{
  "num_hidden_layers": 8,
  "hidden_size": 128,
  "d_expert": 80,
  "router_score": "sigmoid",
  "normalize_top_k": false,
  "balance_loss": 0.0107,
  "balance_bias": false,
  "init_std_router": 0.028,
  "max_grad_norm": 1.0,
  "batch_tokens": 65536,
  "max_steps": 8310
}
Below are experts of layer 2 (counted from 0) of a mixture-of-experts language model. Rows are named router (the router's row for the expert) and show model dimensions 0-127. Each number is 128 + 32 x the weight over its row's rms, rounded and kept within 0 to 255. Numbers have three digits each.
After each expert's rows: "comes before" lists some tokens at least twice as common just after its tokens as in all text. This comes from a sample of Wikipedia text that the model never trained on. Tokens count by the router's weight.

# expert 29
router:111212139121156135076132155103125139123123159175148136119113123179181136179106144114135149114089175153100138104135139170127123123146061119088164069100113096139106124139112172137058124161126108175117120148144149114065117166125062110187162161131130101106167144107078188099109143013113089153145073139136139116150147132139080135140151131117108172120186122064080139122137068159105154107092
comes before: ", ", ".", " | ", "′", "°", " |"

# expert 13
router:107138126119171058150188134134158067165128158166241135157123135142135115180190097124130142124124092155134095087124172122115101119154109127092118079083120077135148147154136136098126155154128106191092156103138113126101096089094078093148137134110201105107164145114105124132135154121097146138172129167154117162091146129148121127083142144082072255120160084110148107096137142149108152120085
comes before: "2", " | ", "; ", "1", "–", "4"

# expert 11
router:091124141123166163145126124125103072124097162158165167151141134141147137169129087128161111126119181160143090088135189150130082124103098099059165091035155085138127120160178132108158144133097094177100141067136078097084116107081142064186161173107150108103206125120140104126130138131123128150173140180166074198078132111133087071104169147090100185103145113107145151133139127142133133142105
comes before: "ed", "ing", "ed by", "s", " of", "ed the"

# expert 6
router:164193138127092105131169107146134109096125142148159114148129160141116100117174129125130143099105151131119092125150142140193103074160037132111135102140174056157149114199138131113127133125131138148108139099117104147113088174124036122130127149025103088152153136126106214054158129124130135151169082141127093137115130128091100128089122104083108144079146078089134104130151127163082128066063
comes before: "\n\n", " The", " He", " In", " In ", " This"

# expert 15
router:134135140126156149107147119161118135112134156140120143146122166133167115143143108119104161114100175120088069103162134175207137123107137119104172148116141078175174135157163116140095194127103069200138161104121116156110116164067020146150138089134146104104114119108050124131145138133143111192114134138130095179116154205086121144148121106116102137144160070148087144110142133139030163132061
comes before: "0", "1", "2", "3", "4", "5"

# expert 26
router:142115149117159134142114146121139127155112184135168130115034161170189122119096128103127130131121101114145106102110168168117092065093128114072108160135091067109090163138100133091117163149130139158109157145152086138107079104135013116149132132111152086116160155104068153135158176086128105130182170120128121106159169149141105109102147158134120161042180148110158144091123048131098164101070
comes before: "–", ")", ".", " |", "\n", ","

# expert 47
router:114107122113200134107140126140179130158111167176122090154094172135099098122123101136103096119103095154171122085169174194122148037142107122084111131114089094144156139163090159092109151143036149162126096064151121102074157066163106104104098121060158116122083127096088129149126184135084092200171111122105150123139136153159117138157159117150070160167122098133105124119164084162119145125160
comes before: "=", "\n", ":", "2", "1", ": "

# expert 27
router:099142123123162123074153141144122137116151137179109139094128132144175114125115113128140108129101143154092103141131196172169147043154087155114118107101172071153121163197137126142131210155130136122045162089185072140114133108097097132175159158126084103134157121113076142065112184132088063115159154139119151176180190117114112132146125101127064084088153091081124083114126145139122155127087
comes before: "| ", "-", "|", "- ", "|  |", "  -"

# expert 46
router:121127125097182065173191132137184079177125171151223145161095162130155100138170117114147133129098110132154112111128185126115099130105087115082089058098140073151116121149164132126111147156142112196094141105149107099132082096125084081171140166096126152098146145113116119135133175129104154132187122154161097141090154141147099117097155172093078206102171039121146143111135128169114129132094
comes before: " of", ".", " of the", ",", " ", " ("

# expert 36
router:143146165182146135148198215148097113082158230127114134113128177144170113109112106110148168127085169130119088134094146129129098114140101181103144076104111127124100100151083162138131184204100074155136154074143135094117103116124131098113150088055144115146105202119104136132114159136128112121130104124128064155133137150164100068152119098129069175085120078136109126117152127152106123113055
comes before: " and", ".", " were", " are", ",", " of"

# expert 5
router:097157131138118113129170137137063079107128126188089155163098194149144140216134071117175085109117092179155024050108122166139086118133144122090097156140125100122112172160100131157119176145141142091065141102182077179112129194130123131121140119104111083151132117107115130082146145134120129118137113144112060124118133129121083143081131127121121098099131156092080077064145119140073134112125
comes before: "1", "2", "K", "A", "M", "#"

# expert 44
router:108138127120171058151189134134158067165129158167241135157123134143134115180191098125130144124124092156134096088125171122116100119154109127091118080084120077136148147153136137098126155154127106190092157104138112126101096089095078094148137134110202106108164145114104124133136155120097146138172129166154116163091145129148120127084142145083073255120160082109148107097137142149108151121085
comes before: " | ", ".", " |", "–", ",", ", "

# expert 49
router:085118125134095073116144113136138118101102161163155157125126150156204106159184119123071166118107167151172111075131167145127108120140088164083119103114129104122181161116138172051124120206112050096112149171174098159109149103115104091111186167089096146123158130116122113135150203151117117129169109110132091165093127126156114092133163121136052158074149126117134141077164095174131115123051
comes before: ".", " of", " and", " in", "'s", " of the"

# expert 42
router:162128122136102122069181128146124111086138156154168064107128189145129116147121121094107129128117156134094027077153141159217153103099105124127122135126102110178166112127083140031129208172126087179126089141111125147115104183127100142175195129084124100153118146063081130144151180109141113160131088137127089126140143203131118142144120101102070140139143100155095143113132148155113153140129
comes before: "1", "2", "3", "6", "4", "5"

# expert 8
router:091115123133081164139127142157123125162125165185136121145121183135116110137125044095144163123085159176103099130110135187113091056137113129087148142088141119141111125225142124145110158142130131111126146080120107154120118107069047133131172129147154102101092128126126162106145114130100068159104087165176122173117142154101102140120138122149132130059137082078090152136184070214069151111075
comes before: "\n", "\n\n", " MP", " Rep", " Chev", " —"

# expert 21
router:144128123148122064118139155097159092106138180191197136152126123133217122147118135159086123111108098116179108088116163129131075120164100119113123103085119093118089213135108154075103156177131053164080143094134147094125110118120110058123158172073171096107136124138132118078180154110152128137155125143142116143109151109121128136127144118166059151113143041128159117060138172149116138122062
comes before: ".", " of", ",", " of the", " and", " in"